Experts of a small language model.
Experts: 2 picks a token, a softmax router.
Training: a variant of SOAP for the experts, 421M tokens, 3664 steps.
Below are experts of layer 5 (counted from 0) of a mixture-of-experts language model. Rows are named router (the router's row for the expert), up (a neuron's input weights, with its number) and show model dimensions 144-191. Each number is 200 + 30 x the weight over its row's rms, rounded and kept within 0 to 999.
Before each expert's rows: a language model's description of what the expert responds to. This comes from a sample of Wikipedia text that the model never trained on.

# expert 25
Institution and title names. Name words for organizations, offices and codes, such as University, Association, FC, Attorney General, Mayor, country codes like GBR, USA.
router,288,197,216,191,208,216,200,163,215,244,224,170,191,204,180,135,164,215,252,209,183,177,208,209,186,205,216,266,257,224,202,140,132,140,208,210,185,205,183,206,195,232,161,201,162,129,236,215
up0,205,173,209,227,186,217,198,189,177,194,233,175,168,186,225,181,172,237,230,234,233,204,193,227,168,231,209,166,187,221,185,237,160,281,178,213,161,225,224,204,211,170,211,187,197,199,159,194
up1,227,256,168,200,258,229,165,189,156,196,223,266,194,158,162,238,172,220,210,221,217,205,182,192,215,239,168,206,229,236,135,229,195,132,236,233,174,170,199,177,208,219,230,249,185,198,208,200
up2,243,236,201,175,221,247,153,186,263,196,159,152,264,192,207,212,265,176,235,185,158,168,143,216,142,173,215,242,269,173,200,166,172,201,242,211,200,190,164,231,167,219,160,204,166,185,226,130
up3,218,257,172,167,186,185,212,238,207,133,224,210,198,231,208,168,191,207,230,230,253,137,198,207,204,199,216,187,218,228,191,211,204,247,153,199,187,226,156,216,189,181,191,171,250,114,159,203
up4,216,194,175,278,182,225,227,187,259,222,186,264,229,175,193,237,203,205,234,104,140,207,206,206,189,161,270,238,211,201,220,208,211,224,195,197,197,195,189,191,241,215,190,229,231,287,263,185
up5,210,229,136,181,242,155,223,181,256,179,204,172,205,233,224,237,180,210,165,193,191,168,206,233,208,239,260,194,179,243,216,194,198,214,232,213,169,199,212,142,206,189,222,215,168,164,169,179
up6,210,276,192,235,195,177,265,184,174,179,113,202,223,193,164,187,170,210,207,239,248,238,238,190,190,174,212,191,217,206,195,148,170,199,201,181,181,197,214,221,181,191,201,196,184,169,216,220
up7,116,221,244,132,205,178,224,211,216,208,148,149,213,209,218,166,158,209,168,210,166,187,240,185,200,162,159,244,218,191,237,189,158,220,191,224,196,143,172,158,185,172,202,146,256,167,196,184
up8,183,213,229,254,191,213,218,143,161,236,204,250,187,188,187,216,279,215,176,193,206,166,123,170,213,166,202,216,231,193,155,138,218,174,149,226,127,204,174,210,192,186,205,187,187,177,182,231
up9,196,196,239,191,197,197,217,144,209,222,229,162,138,198,193,183,196,176,253,201,179,225,212,225,208,172,231,194,206,229,196,240,151,156,223,183,208,153,177,242,185,166,211,243,116,176,209,221
up10,220,206,192,116,231,168,223,193,155,210,136,157,202,163,239,160,229,190,209,198,194,167,182,215,158,179,239,219,234,221,218,173,144,188,216,219,201,196,220,216,216,194,190,195,160,198,206,155
up11,160,216,253,220,189,190,193,220,224,228,185,215,201,170,255,170,188,226,243,173,192,243,223,236,234,191,231,177,231,208,247,231,198,230,179,212,176,200,239,248,206,255,162,203,192,210,191,199
up12,194,182,179,200,233,170,201,172,169,249,161,146,198,153,198,174,154,176,166,211,241,213,186,200,190,205,206,223,126,255,131,209,197,201,207,193,190,210,179,204,226,163,190,172,227,182,261,210
up13,213,200,234,212,217,177,219,251,210,234,193,243,229,152,235,223,207,215,217,251,169,175,190,176,166,179,166,206,226,187,244,168,226,205,229,218,243,232,162,283,218,130,244,197,206,276,177,210
up14,229,243,204,209,158,196,195,156,268,251,202,228,225,182,161,163,279,209,255,199,205,244,224,220,207,209,191,233,231,191,174,177,208,98,154,203,169,202,174,185,173,219,188,166,178,260,194,194
up15,201,164,235,242,272,232,189,131,199,210,208,210,173,196,188,237,216,192,215,205,193,166,225,197,229,182,217,209,193,246,241,188,137,166,205,199,233,212,244,198,154,215,190,155,135,218,182,191
up16,224,156,167,199,208,198,202,188,182,213,180,182,195,194,226,195,200,235,207,192,210,174,177,203,157,177,198,176,191,201,195,211,217,232,220,204,179,220,185,186,197,128,189,172,211,185,208,177
up17,224,203,215,187,201,185,232,209,201,200,179,180,227,199,168,174,198,219,206,174,195,191,183,160,191,277,154,187,166,207,190,183,140,207,196,227,268,231,202,195,173,162,198,184,173,244,194,182
up18,171,180,180,210,210,211,126,222,237,199,183,184,233,158,202,224,208,156,219,184,160,207,161,212,230,158,180,197,168,143,183,214,240,217,207,210,159,217,170,248,186,219,237,174,203,152,254,182
up19,200,232,184,204,200,186,190,155,167,199,272,230,203,196,252,165,165,223,202,234,225,132,223,213,258,195,143,259,200,225,227,175,174,226,234,226,202,144,158,221,224,191,225,181,114,200,210,198
up20,253,172,264,189,226,198,214,209,186,227,155,180,181,186,200,198,113,236,265,199,217,217,214,243,176,183,230,169,183,216,295,148,191,220,185,215,164,273,236,215,211,194,178,257,148,178,211,223
up21,188,259,183,178,248,247,241,181,194,172,209,135,168,205,205,228,212,172,230,224,211,246,204,190,118,213,207,217,207,168,210,193,178,246,198,175,127,188,232,165,185,248,178,212,202,227,146,195
up22,194,220,186,209,178,209,195,273,171,225,269,225,255,184,177,165,172,203,194,187,169,177,200,162,210,228,192,220,218,164,215,192,196,211,187,180,154,200,204,155,177,202,212,244,212,157,224,187
up23,245,204,210,155,250,167,196,215,188,207,211,163,234,180,228,181,186,211,215,224,259,186,223,186,215,217,211,176,227,202,189,233,215,204,223,214,151,214,126,243,215,202,234,178,195,176,203,233
up24,204,232,202,209,227,206,214,195,204,230,181,203,241,218,197,170,209,173,158,199,170,251,202,212,229,156,194,202,210,198,204,170,216,211,221,185,174,179,254,204,219,189,134,251,187,210,216,164
up25,210,198,257,186,157,170,173,208,212,204,118,173,175,169,169,157,166,243,187,207,247,129,204,210,196,256,181,227,215,243,159,188,221,192,233,156,167,118,222,163,181,217,224,200,190,240,214,208
up26,243,199,221,198,216,136,221,190,186,229,210,185,193,206,198,196,232,177,201,192,225,194,168,226,221,220,206,207,177,221,194,163,198,215,146,261,166,255,206,160,192,196,241,207,174,217,226,244
up27,228,203,221,232,190,196,237,264,229,202,193,199,173,246,253,195,161,240,182,231,136,213,229,245,188,193,242,191,183,169,255,193,192,180,192,196,196,165,175,191,272,206,160,204,238,190,260,223
up28,148,210,240,170,159,202,224,198,220,220,211,174,217,190,186,262,162,148,233,210,206,182,212,171,201,236,179,198,201,147,206,264,173,160,215,206,192,236,190,205,179,206,211,177,222,209,157,221
up29,143,210,167,234,177,226,190,290,196,219,229,226,205,236,185,292,249,228,229,168,180,182,210,235,245,239,207,162,170,178,243,159,218,174,193,205,232,211,172,132,202,260,156,192,170,168,191,169
up30,216,196,218,261,164,202,214,158,234,217,226,170,202,157,136,181,175,178,209,172,211,190,207,183,176,180,192,145,223,189,235,231,170,210,225,225,193,220,206,135,196,148,174,198,100,170,183,188
up31,249,250,170,228,190,188,171,181,108,223,178,257,176,223,173,212,236,152,244,158,196,238,173,189,270,229,191,286,240,172,188,199,176,134,163,157,187,118,237,190,241,181,167,244,181,218,176,171
up32,222,234,183,202,239,257,147,117,229,270,190,173,188,185,167,228,211,186,223,223,191,194,128,208,194,213,179,168,220,236,145,216,161,208,224,189,133,198,201,210,194,135,208,239,132,208,192,154
up33,248,215,160,127,230,173,193,201,166,231,209,207,163,185,212,190,164,223,247,210,224,231,191,190,233,191,249,173,180,237,177,216,221,243,251,214,216,219,141,266,282,171,244,144,205,210,198,216
up34,216,217,222,183,239,216,180,191,181,203,213,227,197,198,195,204,185,197,228,196,266,146,244,242,200,224,212,251,209,233,196,171,172,178,226,209,175,245,145,161,267,200,233,190,227,176,197,245
up35,221,251,193,192,236,188,223,235,247,226,201,230,240,174,188,203,209,183,186,222,253,163,194,185,217,177,194,176,176,203,239,190,224,173,228,209,194,219,136,227,208,158,166,211,187,143,197,227
up36,176,242,175,204,152,189,205,218,231,216,231,211,193,140,246,167,183,254,158,217,183,214,166,226,220,216,208,152,201,208,246,202,170,182,211,149,225,216,146,213,228,174,199,145,249,265,229,173
up37,196,206,201,191,183,153,191,131,154,214,182,213,222,196,196,236,180,156,190,165,188,219,167,183,192,219,142,197,188,253,217,217,155,187,215,197,192,216,189,183,147,187,191,175,264,187,155,240
up38,200,204,207,189,228,238,197,242,187,257,191,183,211,149,209,195,185,164,240,203,220,177,186,184,191,226,189,213,239,227,231,219,210,224,191,253,164,219,250,182,212,154,192,169,271,196,200,271
up39,181,196,186,217,233,239,220,173,173,229,178,237,177,212,201,164,194,204,185,149,180,162,224,208,168,214,230,172,233,228,163,222,264,217,207,231,244,156,173,218,193,203,210,196,206,193,223,202
up40,194,200,214,158,191,229,203,213,221,206,205,226,211,230,182,208,151,204,194,177,204,227,241,173,189,152,236,226,248,210,226,181,148,227,172,176,174,186,219,202,220,222,159,262,156,178,214,225
up41,196,210,183,206,193,187,212,285,181,183,183,222,151,237,188,240,169,206,198,179,176,195,201,195,207,207,259,167,233,188,199,198,203,217,206,177,230,206,244,138,189,181,248,181,189,177,196,228
up42,227,174,189,159,237,170,203,207,167,217,235,198,172,208,223,218,159,168,230,222,228,246,166,200,185,223,204,205,219,247,203,173,184,179,167,177,222,159,248,221,201,213,222,195,245,152,157,256
up43,229,173,175,201,220,184,199,129,216,215,225,172,210,215,236,249,185,181,179,145,201,208,228,143,198,172,199,189,274,162,155,212,244,193,258,241,183,197,169,230,194,196,199,169,219,190,216,265
up44,149,174,246,163,219,217,145,218,185,194,238,199,219,223,140,186,227,163,213,215,178,201,214,237,202,209,167,160,189,199,197,200,217,193,223,287,235,248,222,166,156,183,249,210,131,220,253,237
up45,193,250,240,220,207,181,225,180,154,231,181,206,246,166,215,159,169,183,256,201,198,248,170,151,191,238,153,202,219,164,212,204,233,211,257,229,184,204,239,200,205,192,212,200,192,178,257,214
up46,237,193,189,218,126,189,188,182,198,176,144,211,197,178,230,210,223,187,212,209,209,218,145,133,193,207,172,142,117,198,243,180,196,186,222,192,241,273,214,214,227,203,192,166,230,185,184,166
up47,192,194,212,232,231,227,203,201,204,183,146,255,209,133,217,222,254,232,188,184,200,152,217,204,238,202,182,219,204,161,253,216,150,207,159,184,225,221,214,175,171,225,193,187,213,190,237,201
up48,207,189,238,164,188,155,202,212,184,235,187,176,155,178,188,263,173,211,217,156,257,177,197,241,169,240,238,181,193,199,250,201,186,234,248,226,180,171,199,219,191,215,179,214,267,234,225,200
up49,196,172,174,147,188,118,229,213,172,219,221,191,265,222,208,214,220,154,169,184,193,150,151,205,224,299,221,204,232,210,230,191,182,181,154,211,227,243,182,150,212,221,222,161,141,201,168,173
up50,236,150,254,175,219,146,256,151,216,186,221,161,204,206,176,186,181,245,225,200,212,167,192,220,206,215,178,216,183,196,227,215,239,174,211,190,162,248,190,237,188,234,224,202,174,158,208,240
up51,233,231,153,166,199,185,182,168,208,236,164,233,178,217,239,187,187,213,226,208,171,208,238,182,211,227,167,248,183,195,240,146,185,186,203,192,203,181,202,194,203,228,186,194,156,236,233,211
up52,191,245,219,216,116,175,188,170,185,185,208,171,235,164,228,236,148,139,160,184,178,212,183,202,153,215,224,231,228,199,208,129,201,185,171,217,242,237,203,166,178,249,220,185,215,212,219,226
up53,202,242,148,153,203,225,177,256,172,192,178,196,173,146,197,182,253,204,211,169,221,205,211,189,176,239,218,163,176,268,223,227,181,196,172,263,194,214,214,173,211,217,168,164,221,240,237,227
up54,165,173,163,242,208,184,209,178,204,204,168,171,211,200,201,185,186,221,181,136,172,175,162,176,182,238,171,197,175,188,145,209,192,178,191,177,211,224,234,177,249,239,205,213,196,230,223,231
up55,202,205,143,188,185,164,178,222,217,234,182,163,239,214,244,238,195,233,237,205,173,190,172,178,161,180,166,248,187,187,250,181,155,169,195,245,165,225,247,294,183,173,233,198,171,203,229,218
up56,228,227,214,197,281,177,155,122,220,250,211,188,172,207,200,203,150,186,225,225,173,174,185,203,198,225,221,156,267,230,206,227,179,198,197,164,225,223,203,184,166,184,167,232,193,204,228,196
up57,252,183,220,157,182,234,211,176,185,286,202,225,219,229,167,251,170,199,181,237,186,218,153,164,193,193,156,271,225,209,194,209,216,176,192,247,202,177,200,203,216,214,163,200,231,197,223,253
up58,180,216,151,183,223,215,209,184,206,204,176,193,186,223,163,214,204,199,118,212,175,179,186,209,203,249,133,161,238,129,203,202,155,191,190,200,194,206,210,190,208,190,188,178,236,181,205,206
up59,209,168,206,187,221,207,193,199,224,258,218,237,207,161,200,215,152,139,175,198,163,166,198,256,243,234,198,229,229,232,204,191,205,201,226,261,194,190,184,197,160,174,180,201,167,164,194,214
up60,185,245,194,185,176,159,190,177,264,150,161,194,173,126,223,191,180,266,109,149,205,188,295,225,185,199,222,160,195,208,201,144,189,225,158,233,215,161,150,201,205,230,234,254,218,187,208,227
up61,229,204,206,136,171,217,238,203,175,218,218,162,216,186,194,202,171,197,188,189,191,219,154,194,213,185,153,236,219,191,187,196,214,241,184,120,218,195,236,246,190,179,156,236,186,188,184,195
up62,244,173,218,226,226,172,226,208,181,241,213,222,224,243,171,245,210,191,241,213,192,194,204,173,132,182,255,218,225,223,149,197,181,184,210,177,204,255,217,242,153,218,230,160,150,201,210,258
up63,238,199,181,206,184,204,163,196,216,217,230,189,250,150,170,194,161,215,196,194,192,224,167,213,179,202,218,187,157,182,199,199,174,231,179,181,203,201,175,207,171,236,231,191,258,175,104,222
up64,167,192,163,205,167,165,132,240,183,212,190,184,231,189,155,234,222,158,210,196,177,220,178,191,163,249,199,212,218,176,178,201,120,253,266,207,157,222,256,246,193,209,258,170,228,177,177,223
up65,209,221,209,182,170,224,235,202,214,219,184,198,198,254,214,171,165,219,167,208,177,185,180,189,263,212,244,189,154,202,143,254,177,145,197,186,123,265,157,237,204,202,165,176,176,253,220,248
up66,181,239,187,188,186,162,152,295,217,206,194,247,207,163,248,229,209,192,184,217,173,192,187,185,163,188,233,199,159,201,198,152,176,215,219,217,219,172,216,210,141,196,157,223,185,229,211,157
up67,224,245,192,236,236,231,240,218,168,180,222,247,228,176,240,210,113,174,187,191,233,236,189,211,176,216,237,217,215,241,199,223,167,203,251,180,183,171,219,211,210,234,222,233,176,149,196,215